From a checkpoint of a small mixture-of-experts model trained on Wikipedia: vocabulary 8192, 10946 steps.
Below are experts of layer 9 (counted from 0) of a mixture-of-experts language model. Rows are named router (the router's row for the expert), up (a neuron's input weights, with its number), down (a neuron's output weights, with its number) and show model dimensions 0-255. Each number is 128 + 32 x the weight over its row's rms, rounded and kept within 0 to 255. Numbers have three digits each.
After each expert's rows: "comes after" lists some tokens at least twice as common just before its tokens as in all text. This comes from a sample of Wikipedia text that the model never trained on. Tokens count by the router's weight.

# expert 26
router:156135150089156074160111150143129061147083092162108108136137138075123093122092140117145219096136079135165185138109113094162132169127157222086132149136185147117160080145104097149155121110124154096140125170131065155133136082104178164113084165111154121119081160177142141149178084134153122148108106155131184155134128142112121188094143148114093167054176075197097141143128112132126151114125153130115133169139176164095100194169118120141129097114135129161128120108135139208113079162118136110171136161107112135122147173038117122139052151103127179136165184114123136141118125092157101078142158132124146067128096090100175128069158113187086107135096201099129137146170097099149139066142198151147116138147083130109135109136153155148144108117109190188149089187095075135144112104140155
up0:104121069133149111172112126115113100104128130144097116064119115068042158137114122162125181170179082128141124095093108137146127114142131153114084113159116123171153145152097143099059148123142143124130117171059116141061124174067148135134148165092120110172179097120150084131083114108164133166127193155145086112133141212129104156080124160058170225122133110097125139097154082146144189128121079123169164114124070091134127117166126100188151084122092172210061124103123122164145138137109162114142156162130131127152113133072135111095162084139139154140102114197080116132134119143123091114079117092156180131090164144179110114173150119136163155162102151103196144195165104150204113172118142131144128154149130136245122126113152137142158101124123094133140142144164156167148114154106096
down0:164169121054108108088130107170137098114110167140111139146106077114061127114140188074116107125113125104060181117152076127134122134147167117196108092114204096063124129104139139125135149151117165089101102139100198091107160094129146120154113123173120160116121105127124105130148143150096077137130120102137153163077167127104108115106126075125098126157097117144158130117080173165150133147138106116127125150123104092099107139136095110200126107170128172106191104115133186138172119186141104180162150151212176167111156112152061121119101091110118170146065133099111156059178133147126060135115144176107204147100094146157136140163094069105125184130108164132083110138085222066135109186133149162180165052142167134113074130097073103150109129097131101147145118107174113129139096144088138
comes after: " ", "–", " (", "|", " $", " −"

# expert 17
router:132190140087105085119147162074186140139083134173139153093139158055126078066078135175048129118144119110099126145143114103169126142127115169107147150098169181104132106140106201114129138139132150128151131102181117165092084058128173145114140140137081146024082131181101130168118106143148137116153184156115097087146210115158087090108138116134132100145171100097185126164082136160118115141125139146076122094153137174123168168108126093141166127158180117107137119093095131119127163139042159169151157148121153150158192139106121104097099180179132158137090086146118142072089137154135116082119161151148177127113099061144165132133110122140120173109101158084107159088113118106155092173099088086100084138089100052112113164187101096106168156118184160117138149197126119115152128143091122
up0:173120180115155099146148178200086078105139177082150156092091133169143136131062086155151141219102130142094126166095158142116226167113104086123169150151095187116081107115128111148110089163116167123144137115157146148159108103130105153051166127186153144143136097129139137129105114121173082165103205164157151101168116152133126142145199105157097110164198127125105129183133097071071197099107090128082177154131124120141129122110131096111143129147096077120083109114125151120100148071108135143110141119106083115078150122093166088173161109118114161190136170139138152147114166149157110160122168152170094114187122111160136152190125121080164109120130130132100095147095131116111192091149170197124082214104079144157121161154163170112130094144137109077133150071129151087116135137100117
down0:116111131136101107088120117178135116106137174124182123147121106173145130120123145126107120124123121104134101187166133142135070108087144102133117138112091172092143128146145103128126087105108098133143095093113095149075165172130126132074121145175113110107149188117100152048134083201125063117198221156152155140149102073074107177137120114157157125138106120047121138131184153167154114112120156179122113098095173085133190125159124114155094082135116161111188126076105091086102133109147116138148150122119181040107143127153079164070073126057133157151117108144186122126128119196066077193117142184067109131121148102118143140137156122125160181139179152130113119080080096126134096097163137151117155110148145089195096151125118124202154138095120094177110148140089089096202119089151119
comes after: ",", " in", "|", " September", " January", " April"

# expert 29
router:147124147079147090144141100121177150132112105114109134139127166120184110170107145117107107146169117122083083135169184088121118093134156120155168106140192144071090083134136144083131096130107119142125098106101133151147170145158118099132077155114113124155086134199133155197170132131191128170145168196139128122175104189106143107053111173102118122191155143145205163116157141108158143114127149163083107105138090126123149105073138073109063116077146135170134172159132133185188159150074135164183107114077096111150154163152086132065156143127148194101134074193120153126107129134132124151143120117127144152127135065142155109102113136152066031162094160119156133130150152135187159121120127156098082155130143113130191118101179129089187175229129205145112150100135118154119149117111132
up0:073073127148090156165130191113183151140192065146132114134123157145159148128099147162141128064111099143136094048121151071140153122114166107127174143056140102086100136159144153152086144149126151086136144080159174101153104121172171126140160153119117132101150092203044111139180074139126131061131115146148191059134095153124117155129141077071173175070115131136160092098109134103122148127217151149118157116073111135064075106165176086101102109104149142161092110117199087090125161182103131164141133137122129176162121109108123088164109195116103151164094180093057127117096134159157126145155166172142155175116108089142111123121146114127115089123147132092079066102095127152126116178170132119170150131113101169148161145135074114087098093116132145126187125106126133119145103091132117
down0:156138199130051223184146087104121108094060128080106124147119095117095121139130076125108148145142077184114065122066127162099133190095139162128127147097114115121156119169130105145078112125128119167120146099140105120092153157118140137107179118123114094142117107113171152068069106097151130194080161134174097096125142133121138099124092146168147164108099133121145133151172164143170164139117165149160149150126174118137096125136149112030178130173126115108132150198122119106162111071131097168168160124130115092172085124089120187141164141119156125127092116134160159129093110122111102113130144085143122073168070147122181124169165113191147130116167141081123097142101147100134109167094179132070160133128111093120130160151086106071089171125181138168129109072041193093066097178126182
comes after: " |", " United", "|", " Country", " MF", ")"

# expert 25
router:171155104153137115104121091038180145071058086093119118095136124102122110139150160143124152150073150088114068096148146162130115136142173134177181174131108133147121090124103175162127114160165151096118097078126109169163145098112174105113114111178098113097089119134110115149150126062180084132130101149208149155128165094122133097081140078136168177104142149140186131135139125131123155091097082138114138141160177126131121114078169117130144144145154176155120172121116136192100179096090137086189146115131128118148174144102117203179098144068114154069134083213090146154119129123127139151111145145105136096172156071151084077133065082147081105163125149081141115113178128144174149184110076117094113206079151081120131172094158127115148102129098184133205167128100133116135117131093169
up0:135123112117067178121132138153108116141115099098151123121099175169135115130169127106082120137118143106112143144109138118123129125191093103111130155196173127080113131122062103153148153113196147172120121095142139164067160113147092070139137067101097154113110119175126166207144165104132199162104092149165114156127114101099102162105122105083111129183168104124149210141130120117165058116088167055141084087108135045148157103133155131129052122101123196149146111110111105128146085122119124127163104165115202166109167138098137193136123136113120120143168096141100144191136188160105089115085109076177107058135114122095149119127133039100085124159127107150095095098141148144087182179147125101105117196121152160076104127166145109163124138114095173116118037110163158115129134167097105
down0:105125125116105133143185092102067100115132132061150143121107086099146154123098091091153052114173111126155141116102116130080122111118079043131170111162058095148141168127201073159115137130177146138110167120168110145137117140133116138130124143163147170123112069181122120141136084097179124140141100123091145159145114135098128167145127133143088189105108126114133157147211182083123208096140163074090153109107148075135111090073124096089087109144128118145108116169158125118102060086133156148145089194100126131087056128148119076069106138099096154080127101176069157118132120098095135134150131148049115163126191081070151106191175084064111167140096131082111133134104091085091104132110098154129114159121134121170139119106156105178165148160109104142134148137064124078147062148114134
comes after: "0", "9", "8", "2", "1", "5"

# expert 24
router:152121088134131106115126063102183162158157140138149156089120122096146082135151144139097144112123086118086150097139124115174066080132194088140069085135156138143093136104090061153094159118198150091105085128160143157079129145097166100094108097085109175058143148129148136179184151095134109113087122142161165081158119138128167116151142115131091149167117196159099136149071134101087145133144145134052088181144101158155105145152084151122090143122152096181082173137158102138155184175134144046148134095050127148128187155102126107144142130136182174155170133107112149120139178064134135144158115110132195128147109046147096137071128112140144129158111156107084181132115120093142127119160207074110144125115121101072187106156171150137167101155132135171158100117091161170094166156137086
up0:066101181118114177110191095069129124193156096182128141109122151138097121130111105136151097131148130108093167100161131109161089129144089096110123135108124089122111133137079184156068145183178115086153105145136180148145099136178083148114119093140089088039119129124087075096098082106125098129160152107071157133136154100140146113154213128132084202165163170134163142115041094119105131171110193180136100113114173126133150158143094142102101136087092107178159080095130095067116119071133170100127158122132149141176166120124107139137104107178124190071164119151084145111181084108136106139179117143162153125091147123121139112155118118176171179167086120142105148104181116177074127134138171165161118138167102133100237168113141135195126149132109131090124112165133103133110135118105096
down0:126130096165116176150142159139158139136113169083158153140131127138117074124133103151196098113144150092161120135153149127108045190160119141141166148150164120131112134087061112147112126123119142080086059121143115103160130142096158121105166132092104131132196122147144118187152129180048065110128108100098118178136124163105148099143127167075183115115105143132127164150120196118113143134167119122165123109110160162102126058137126154080129094148112121093065127162138164078096117101141147119109155101107170167114086137162134164095176140158170043111143196149127126181065120108069129108160124136155130132106136094158111072184187120165108180120153115126120128159090139078101157066119067163130157114125203054143070159157087148180099085123101168163138148099180161166143106087198135
comes after: " |", "|", ";", ":", " Racing", " by"

# expert 1
router:147143153141121122176118146038118090159044112161086148105123119129214104109157136185119114126101119112095091107155121084146123140105158149105125170094127129160128130086122157119144186217176105108095123136141157137128087131161188096116121099129026099128102112143149150117118150057142190092184090127201138092137140164151136092149111091056120105123172182155116103145091089142153132148154105135082121161127138147118125102124146136112091129120180110191100095128142121186112124073064152151121119158082120108152175140104097140132152146162108155103211121137137194112131162104191140125121129063106177139090124128165128163124166099126095129093096155140147106115171147087121086123125115152157185167070102085087147211139137154133133113156148116157112135149071077137126130108064058
up0:095117103148152147129120181140113128146082073109132151121134146122116158117124188139114071136138126089132099184180102079080153150068058115081078156145147128103118101053149125127146114116167150083170088142100175098154063103161125109183142174141133115102107123180120128142121093125126186137128141154131129131151152096150109143087130159108106084126094155086120147153121129165120144105114192137184159135099151176121176091108129123171092145102140123047126114177122157110178079126063109124141126166139152084070171098151149112102133126121142129168101160149127086159158162078079067078102127112179124083086070105112171157101171142112134178120114078125107116103134159164104155172137164134067093071190159143162176129117101158102068121112090113096089110178076050185131099067089084
down0:121137135098089179127144107114100108143160161153148098186141171126161132166140072172027158156137156122114120091185037115083143132136076117201080127119143086083148089142072139117104111112140111143163111152122136065146225131162165085135124127132127107159135136112097071163148071122137119086091163166148125169104119102087080175061109127131126142102130132173089116142146140123125053143127120121109180137146089167144195141084166115165103069097166217120125072081143159188148130107104119156146122091146088124183162103107092178120126101095189134122151113149135126141148079105134109135125163104108141112112072111181135104145155126103136143109129124184113126192102124187119102139111147098208147148166113116120154137149110125178168168135134130090114166119068148047129151122142131
comes after: "-", "\n", ")", " •", ":", " information"

# expert 11
router:138133074085133047136144091118138134118097061147113149178148157124084088150140126146135153117193117090143109122123136159111113115169123078167157078129153112060151110128086111106142220103189151124077119113164155147099108113161085152144115163050205116077122192123076133120111125132102118104124116089164130114114169129139118163100176156126101125141161134188136162120086060127111111108132132050147184211145112217145106121133115089112111108141134070163080127105134149130173132159052121134134138168105167138144147163143142153071139174118172173153185139120148150130162147091165091119111140137118132117163152093148151082042142170127130128160109127078084091084125157112136174174140101114132141105090068148135104164162162155093148105161082127115160082106108096113085130061111099
up0:097060163149119142146118109105132136077135108146097109093144152149160073119113087119121180193150124108142091181120136060095128148201159121124131093189134129103083155111120088136104227128129089123114095115091138113131137161131091152090138067138168141142065162125089115125111119106146152126060150104131134139075119165119139135094123119151140188135129149106141196097179065196061085144117161097151103095200112113159049181158160116128108133097133133145112086087169144116168143205084089085172119145083140144178129170106077124107139171123043137140133160148098154096141143133124085140116115152119137113168142134125109091089146188059135149197088122119132182125129115134101158144122083115096174166094097128119086102203133152131131149127163155132080129157124125161161176079118165
down0:098143159136121118113218122114105167110088171136129106106151135150082062111138162119089176102104108143142118160015127147109156139118153117176155158155175090154104137124117069140122145192167157120108113060103118138101140191141108147107097144137120102081100103086125099089082094153074156139171085179147148100172117082135176104180162165175106098118162131129149120111110058098064093106083152129116099151129080068140147095166072129112127125162066140156146127117123149126203104094083099196104144092147104153110147122151173126121126103115160115124111061161092135104139136113126146156100116083093128127168132122123153145142132149117138097188133119125115200156120134144087066053134095114155174099148146167123159067117105108045174138094153146184141080158123164104143199106118125
comes after: "'", " of", " his", " for", " on", " their"

# expert 28
router:123206096129124101179097103120137083135144173149135122135142109085126123158135140154032128120156127047155065141180141116165145130164169120101125126149154109136070105160107099098129181182160132094135094100165074129143122113158126085141066108171096071058137132097130140136096106167138139114104152144116148111177155159153157115136113097125114160154189107148107169143097102168092224108130123077089072133148123124116133155129200109129148153182115056158058089151098085183071127125152160141140155160129149106078190129101085125096150127125176148161132152130136123118180131136153140129117166131138117088176137102138078151123173107153119122145099115114151137098208087143160071217154121068092135146152086176099103106157143112171150090100152126142152124118121104121075105041157135
up0:086184104159131114156108126150105102126146178120047093151075045150136127120133133140081098128141148138122160118097162084168112159058167154102086173030130130123129170100110093154069124132120130155170169148099100053110086081067111136156130110123068108171073096100144060102143167109084103149153129140131113145141177159073129142151126108114123146154200197096193145106088101134138090081126153124065107180188123123120216122142065105143141106105149175127073173183084125060140129138111138114158155093166137110149179134119124148168079149099153173070096158149130150099133157142152106126093160142140106167143125133119116125123126154166121101122127137094098107116104100135130118124141158086131205146142165203147115112113142093109146155171114122093088128125153138088172136129073151
down0:159076079183133154121154138131169143145119111135133152121137122114101089096101141084126102104150141163178156074190082200104145095106115134120162138156046115119133119145076110081112118136181120086088122114119168128132088087116106141090215049123088154145111200142116110148132121137092110145120087118110107169154125125121126099159110226138108154084127039135122108117210165146101142168115173109111151147048125122125129138093118124109124156072119154124085088166123144131170140144140095109204181177189105098101150109124155210138132100151121100156129072172162118114100131138105155190173115136080145143140125132101086153137107114090106150152157059122123114142072139160119098139157132164136090128146123140160046122072064173105150135110139208099175137119112107116109099120119093
comes after: " co", " re", "-", " Re", " a", " and"

# expert 3
router:139150105107198073138100053130143127123134090167167107093081126071194131153093080139115136107151106076083138152149139129178105097169135131165089164193132131154088136129125110145134236113097196097128148162117142112116079100174097130197143135174123136094149118170136113120136101117153127098145174146103200153117120182119118084115095142125059125146180175132167131159134114128119117125174118140120125138155106160123159111054137079196116106137141152195142125143202112140116172130123106132146164130149163184123115117110135104121074209102118116130130098167123134102134118132120155118161087133154136149148122115153095173137138106158071100182143126100125169100146157112161115133207152131142136096082174105146192134193148106155145171154161192212139048148086134105081084118150118
up0:139198119167192136139154117072092194101150133182098110109101166145116145075121112130093114211155182138114140113149168176133156082143112138147162192143157160130097166178116130122107156097129094141160128139154094115135116087146148144097195080103103140156144106230169126061111139126115104134132164151091134186178160202133079178121080153135084132168163183121092147171179112091100114096123147147122127123141090142124167078112112124114163141206136126122119123139138117242148164092095114160131175142080147141143116136155121089109076132107135194141147131111096170173100119139075084147115143066140155125111129167139151166132099099144153144136140150051127120145179111159173140149182171082147160096160183113154125138154106108152162138110163174129147141119096139132151098202137115
down0:147127121130115149154173192152161126084141107105118075105069140133102138127100196105121150152103116167167108112108106071094066124157166108167090145185113129113143182119086120100121092106145130142121097102150166067123099116102093115158139113158095141106127101063066087126148080160169106132109183107178097150124146132056082109108133175140115081125087081126106105160147117112031152101141125167090105103143130095169076102164138105147154098156120115123201171136077081085111099161147111170140124148054116139099113096110097126160115122138089128139076124138119104150180082127138082115069085118087121145180098066129071102103144129131134112129094116146157167165090147165125106146100134191108123097132148145118154148173060106170125153192104129136101225137068157098111145078056148
comes after: " the", " of", " a", " United", " by", " Minister"

# expert 19
router:087123139110171135184169104144115158156109137142105121133114148111117171158107102102146079153144093100085095142150190127119109158123147169167143144104114097117093083143161069074117080188109141069126130134089121126142063133130110111170091123123173149160135155091083109167155115128143136081138141107114135138130147131143182068175062088126141112109133105143164157143127159125142157057194116075140076139163177181095099156133175119141148148179143100137097113072067142129070112112174136119137161122081170124164078165094110180091095108193154119111083114134116148212122172088094132165092171190190172160067091089186180110157114121121118129121083093079147136104114140076142168188198121113144129134129114158112165132148176180155151135132078115188099116113151103164117070116123095
up0:139131129120097135119141127116133118151097110115073068146165071126151152160110137111176124170092101129102095150144189139122131153145058091116153074103131146146156158077193158122152108150153105169090113169166127143154127153149157100141156115088142148154146101142078123161112103107104122084113162121114151170096131163231096095045132121179115160120136101099165132153121110105110103122161144140141079186128189199139180125111168111118093091080107109143127161188098131107154101221078102143102135143126101126146150134115162100075103126115102087073186105100137086177121157095100153147050126117125105128111139108115078167114166093090157182171059110163164118103115166126142080224193127140162103121146122143107137145096119177150137099165089104144166062073133075092142104078138125
down0:136148131137132053154115123110091133152167163101192096109122159103098154105144112155068099120168107120097155139136140179164071165111133084111105121123117113084136132182066066117071098118107098138180141123055191148090153081079055129109123104159119043145134045099135160141157146143165158160147136103110054184138226094108125063138097098122099088120085166174126129152160150171131096083107129094120111047102076132156116132099094192151099129115119149143081107113088067146065125115143161138142167096116121137085130176073091129117088147093173144126137150106173119095183152144088171122115156153137138055096151163115120129176117149117138140118139084109110111113088147099126165103089138149074120157125110130140178111129128133123136067103122108117136155095087114106134101167180105
comes after: "1", " ", "2", "3", "4", "5"

# expert 23
router:106149130083147075170069090122106055111126162112126164186153119113123145128067085110097153179179129135122162156148149102143073192138132117142149155171175111095112078105109133132118141108157149133078173083147094186085138124128076111067135195130086120136103139122147140154173146117139104101108102145181139133074157128125109108160096097128063126125127187101143112248122109124117108099150126092090063145168125164108139153098232113094122094094148166136104106096188143146116084125124131155182211142132098099154123134069089145135117141082128183078094195134124121126161114145134160096134161096153099086138098120135125129104064137124107115081097122096112116144160110111203165072138119125139122141160153125132132155221125053083173131131126133129105114135150094169100119099103102
up0:190208158117155160159104103140118102118019136101176189154153117109135084102097142117129145139149090127085105192138213136099112098062160139122063131087121125063076135121151107189099095133139182129189171124123141128109159103135103169111119171115108119176189090109160146144166146157123126101130100155137100089119146115099118122172161156104157100146123169107149143186155171120184084125178131142088096123106164116174137103115178110106115116120084142124158080124125089148112101133104119111121187160108166077071099145150049124164092114131131111105163172124115155170099067125157137045081166079138144105121152110186107116113083087133114148111136191106157109129099090126139151134092196131094125141176105106161196122135147127169127195170146161141115126095104123164116101174103108
down0:076136120127110159132133161138087060167191150176150050119125140122131107124109093150090169100111113136123149148133107046129160151129113125144170080125148154086153152150151119153160159122188113069108143135160115121160093132096127143111139127177098146115098136105145180168079076131160123128115088158143163155118136127097118136119096140121140117149188158206154129110086086146084155097159138168117106139070131112141120083139103101105188127149057129099138116174090104112138122155136122171089109174165066200125135103134183162152151091108072171066113153120119128189161170087154140093166109148186065169120143190137155141103088151137124093125164132104135121077067159150141192088051098101119159136080091151155080116105145107169072122112100094146070158079119119174094154046150119
comes after: " to", " and", " he", " the", " a", " also"

# expert 30
router:148118089082176071131121139128183134148070098116096151078126154134137140083178131139092234110153090175157122150166161136151096105101135107135115115100133126144137145119109128129130165123146149091113087099148138154141140118146138081086166165151023141113079142153042156176143153116158131158121093125162175126104120151162158115140081113134100096193144121189149157119119111115084105159189122099155121172149144166117152170138073106110063151078159140195095150139123143177158133143070183145152128059056110125136158099119167070078146135128145192108158164131139176145129171070148116120151112166158127098076085132214164123144076136112113151090139171111149127125116134084101104076166108088123090099131147144125114117108135085062182137190109145135137158090101093084081127114118118
up0:108145130143134104133113162141124113157158148119112113111025145142105096092167081111102166179135176151163102142130129094114106099153142145122150177090071146123098208197131163180182158056122137116107132106141112142144105127110151128116120080119098164139125076160121104107134161117102153121099117126129124154139154128117140128063139130151189053135151160151162094152097144163068114139100137160109081103121140156104123158116150104190133142172042152119137119154102156096111140103125123132126145162173100071128096147107131193108140139154136140094180139138159137156077139174154145197102128159159117115085115133131147161110099151113113185139089092088132090015141162058132080103120133114109096131029079172208170127081188107122203141105126123207099142130124113175118100131101100
down0:146109138124132108166154127186094132138135089125119166158087122094168133164141121088197096161154085130096124152111123078127108124135110114107115148102100146093127099153171139132125133124097204103162173132144134154117143161131106127110134166131156084089126140140099160112117191085161176175140152081176142185118190134127145157124087132133065125147163094179132077136167147158125111197102189179158079122129113106126200168103123110169182056142115075129150185076163168153161133160089135062115143134071089140134123141098129120115168157122093065121184164061106111166124148151109110121093125198156140131149134180168135132165112124074086155160152183169161132139112194126089148125152184084215150154160183143194198129071121094121091129135099123110110138161127149084150141138103098
comes after: "\n", " |", "---|---|---|---|", "===", "|", "===="

# expert 14
router:111107077112138046154145109084130144122050122135093167126173099119134149194144120186108170195126108122138119160147161097179150173170121188143197178177125155138114034100112152112154159131148144088117130110133106133098091130172190104167174106182135091126167165145106124145153074128174142087120134140089107092149184114148131118111182152129157153115119125095135165160107148108164138053127155154132055121193125129146094153081148138116158129136093097130114084127123110134168085102118193101126111179123125115170125149126056144114087186156086187122116052138163090093131151107102152130193147163128150108175175144128140121088121084114083122144147176102136174126134099108156136123181121080066134161072092175096161176133166105149172144121110178173122099177145118144139141156109124
up0:150178076176092051094105139170139100187126129107100130140135141058090132131169167154130116183138149121136100127073116118158115095091099191130153189103156112103136194158103119124119178107137163106157124175161089154138099059152133116202101114143102141214110066174113133139128106177122156135182155113181158161084158141120086103166161128145133146153130084162104112131142064118117125141156100158099133119119139143171146163107135113097153044118125163139179091183168107144104149137137119080141125133115141144106169117067112184129169136118139123103164127156171098050169133120137135125125143096114082098144140124131135078165172124156146067140184143166151146091180052045127145079178135123083172140164117173146127138137085119144175175123062137125168130098069155093119159136144120
down0:109054134083126142087142140182197129076120095100144117102104050078099127134208126083169144089163148146177196101118091121088114113128152166144135108128179146117184065107157121145127111124130111144127080074086115146116120118179081139144131157141141103114134148089150042144215141111115152147096151129132129126163115167127130106139215173146101156107166145103139098128113089139126144109119116085079147157143119165079130082171122201144142099127193119112127106134162169093133079141099137143123084072134131128121140089177154117151082091134133133127094126129144108081095185112135170107095139133072097190112144087104173103157164112109132152165111113155117077152142133131133079146098086082083140079044129118131143052099158138185063113174100158147094134104135069146176139162134112
comes after: "\n", ".", "==", " =", " ==", "==="

# expert 13
router:165134132124107098163130085076116164107076160137074172147081101114150157126138119181135116067091120137163084169160110082164099181050169184095153210107166136149152114125084195110109151216156070139106107134133142112140094062173153100132112073063140095132141152165118161099123102080126153165176080106118140149123187164153141141125118140082122140124162127155193130166128099160099133128153138186105111131168181178088188186136136126128122112102117122152112104181143078144075119080084145131137128148105140126158129117121107111102131160101054169071137097193080171171116175100100140159096119099165116153142147104137192105119112122152079133138135163124152140111097186145167102145107125151122110140148110096130153125151161166147122148102098158159223170118060089102132088115128110
up0:088122188152207121135154154140183189169060127129097106078147062142138135104184136157098177115156127190094115119160172085084163140172185117085128095079117142066154137115130135091110136182148166106157107157178124138135111105090109093141112097101136129115086163171183060110133110102146086148146125155153128139133061204121153144146096136103142090141162122139152141126141125076195122100151096093135166101157112094119119162124160152139099153142138119150121136095172161145109092095105090127107162114129134150179100133153064153116147138112152097142169070152070111142091124134170034105080142132073140138126134118190161165105119124134151111146109170141113101145129129221142118170088142163102138158188106168116171102164155139140100134107041110117102186125148103115185203085133141
down0:114107156117131218109163111114132155081011135148133154103087127102058173136127117159119144136190164132101127115176123140093090094122145122134138133050112066150146144158138106107107198115098174175108134177141120111103121151047099170114113157111104169123086127173191101119117154103140136105143187142138097104089135144145096159153121160157139132135145128161116189050141122099069127163110113092108127092116132159076134099153133162102080101095173089120090090096069099133127137158100129122111195104166105144107106107114115141105089133176100075140067117117168123115141086157171150079070117074112133088122106156049111136126109142109152119089149160136110099147126153166169113097138132199147125056160108124111066170136087186183126114102119124176117121084171130153126143197096129
comes after: "\n", ":", " Genus", " Born", " name", " Species"

# expert 7
router:161157096172164122150102148112166149135130034143132128154092092076131094116132093185099154134107076104143105140161152132143099148135133115110083134103185130094109102133137143124135151122128119055111160101136087127125110144123159074121150117114141100143159145191080163101187087182218199136144154158155102090126151180117145116127164139102123103108114131169150117130040155083162122116101115099139113142088078122152179164160170135130084102168146035138104116121105181156089121114146126113206177092099144142131135074162067109187122105086148158150154168169148173145084117157164157119089146179137111071159137163135080134112126073150138120149123128129095164066121142149122094160153092126118032205100140086094098171142179161143145119164083183172112089147135138120108108122164118
up0:157147125130071100131168126134134145106052123199149065180083152122120140165108102089123146157150120094123105187087148101147084090121094154150159167143149165155100144180182071118133144154130175145140089169071101131095103081147122120088140108105078103179166120132135100157137203124186157127136148150094157111060135125155141111121115109088170104144106125089102128154131107170142142148133107116114119171134077088089111103082117134130170037119130160126137104132122141156086099169153115119075163098137152149160130195110039153099134079102129106113184081097175115171085099124169120124140156174068089115127169124172090159142186046150079100136134090153116161125102166171172093150114158138174115096150146135133151116164190114176158177105159107171122140153108149140058128096130193
down0:118110114139192086102124091158113169141150144104129140110146167182199127109152158069110131132143076162113175079166105125140084136185110147184080116121083112144156189156183168161092140183142104077093148181153105126104110134188177083161124145133181103143154126100153117090110050104163136106138144126134136153127091157165125168116087097156140125128129132157088142065105082121107126171105108145161108152099161176100127119092150138161137120111122114099112129177165119131124144142062174121150184138145141170116125117105151096144115201082104140107113135132141161121097088121154105141139072092128112130178172115144212120164117172118101113181140067039113095141118101099034167116167141169130079185046142110093107138139152161148122128126179094096120157172164126153176193178124148
comes after: " at", " in", " by", " of", " to", " from"

# expert 31
router:141113121095120126115151085154113106130108112144155147109173114109105081115142107096092143090125117062134136159122148170144082209156145098084152130133147136116151152090133134103184139119155108090118154104153134139170088132079094164159123089114137128119087186090102103087099106108183134088162190093096101085133146170172126105105105117110153144075174136147185100144111163117080089097147114119118112201128138114103100114122154149087109144163155074127100162111163125156107124135138184164121093150130133177141155175069132120111141234145139149112163108140150090191121212131147127085076169179122167100122145138186137101102092082129092054174085173077154146103133149070184145109120100133082082131061129134148130108131184128145073140161093108177139148087139125114147044129071046
up0:143156076098107157138143096093186095150056094074162155157155133096116109146188127147092188090150128154042096118168149117081154130125143111129123134145141143151139096140114150073134125126093066107110152168103195090189171126119108120166128194126107185102061141164086101089086140156180083108104173112098104125128154139142183147159089083155084139142097163177142151087142206119083103097080149139163202118091109123138148111123171171120164170139139118074134096156088179163104120110146120116138147178098106147148149155155135082142166158061114112109211142174086076083096114129133139128115084164157141121159154134128131116130112137167144148108161130070132205140147160127195181176151098122100128131124099141098175158130126116145152130139175149094136123153164098106182101070084109
down0:108147161112096150122119125131140103104041134130116133130124115098133148069107146177121171108134126105136144140069081128130127119082153146087132052139141099117112142113121191182121111129087159147118096055177097135130077132137145136116099196141135136032142118077133127149122157150184131180111131173123143035131113099151094086147146106088169086172157120107068106047082116139149175085115122120125108118128112100157130116123055077148142154144111125126158182180140117109136112049103096129125104169057168118120128085124134175177142108142131168145161140142099092182184127166180144091137142138132147153129121173094125171073173130149123128115120112133153072140112160132078133073158021111171110118143223132114095135089138106089065160113165157121112100088141124122154094129104093
comes after: " is", " a", " the", " with", " as", " of"

# expert 22
router:143094065096091112101122087112157133164128119219141103205096122141186139107053090101107129123139098127116132163140121130140070175198131179080137140117125156124087142162119138085145122128138134147101164079182134127121160143129131161135037173151159077116119176161100165158142113082170187135107130152163191123138112192136113124130149162174145089127145124148149129172129146123103162114086106086105105098178159163159183138185134148136120103209144065117091135148126116150170115156106171073157132183109137106109107148085135152124081139132089184122186084167111154174092101089097081155095090107191139156125092131141152117138079169189168041124164141153146131103143151159110111205129149107124064145142096112116186138084142140131151135151069137174166134140109125117151148132144125
up0:105130142143121056164093160153120093144136159113148131107144174057140121090126110089056138128131156145128183100133154191187137128125092124118139105094128161073106136188127183100082145145102107178219121094112141152125130121120094163094144171132097103055095080160070115168159155091113086095149129159091098191127086097149111100100133123087131107150140163112136112143091172151114107151111112099124155118118136137102199116182167135122135098119104104181091157125125078162146089062115136153169183107118075157145130124065148162178112147119181131167129129136112071116129149174099105125136131155180206155094127116143158060105095126194149118156133093126073188113135129082116131110141103197166131090112180133153129095124182172188127097198176087118140131132094157181164160145141113
down0:113178113093145092082131172067143122078080122141162114166102228048104118133099171124118115188148087129189161117068112127079118160127114137130128133089091111088120138128132156183091120114148156130151121171108117088146120095118140132123114118139164120209115124060134101157098133090139144116139163070121117094090136156107134156169156058151123199088145101077078090116140126176142087153140122086045154122140093094185107152177144162134130112186104140124100160148157091134132110102149093168196180081124073141123157123139104122118156124117178150170162153100115093129087096121126064094074136140099153112155128173129069194114145165127126144146129181132179098135191114187134108111135124107096124131149084126127111153147122081117168172115112065117133130073128135127152180163133217
comes after: "s", ",", ")", " well", "\"", " as"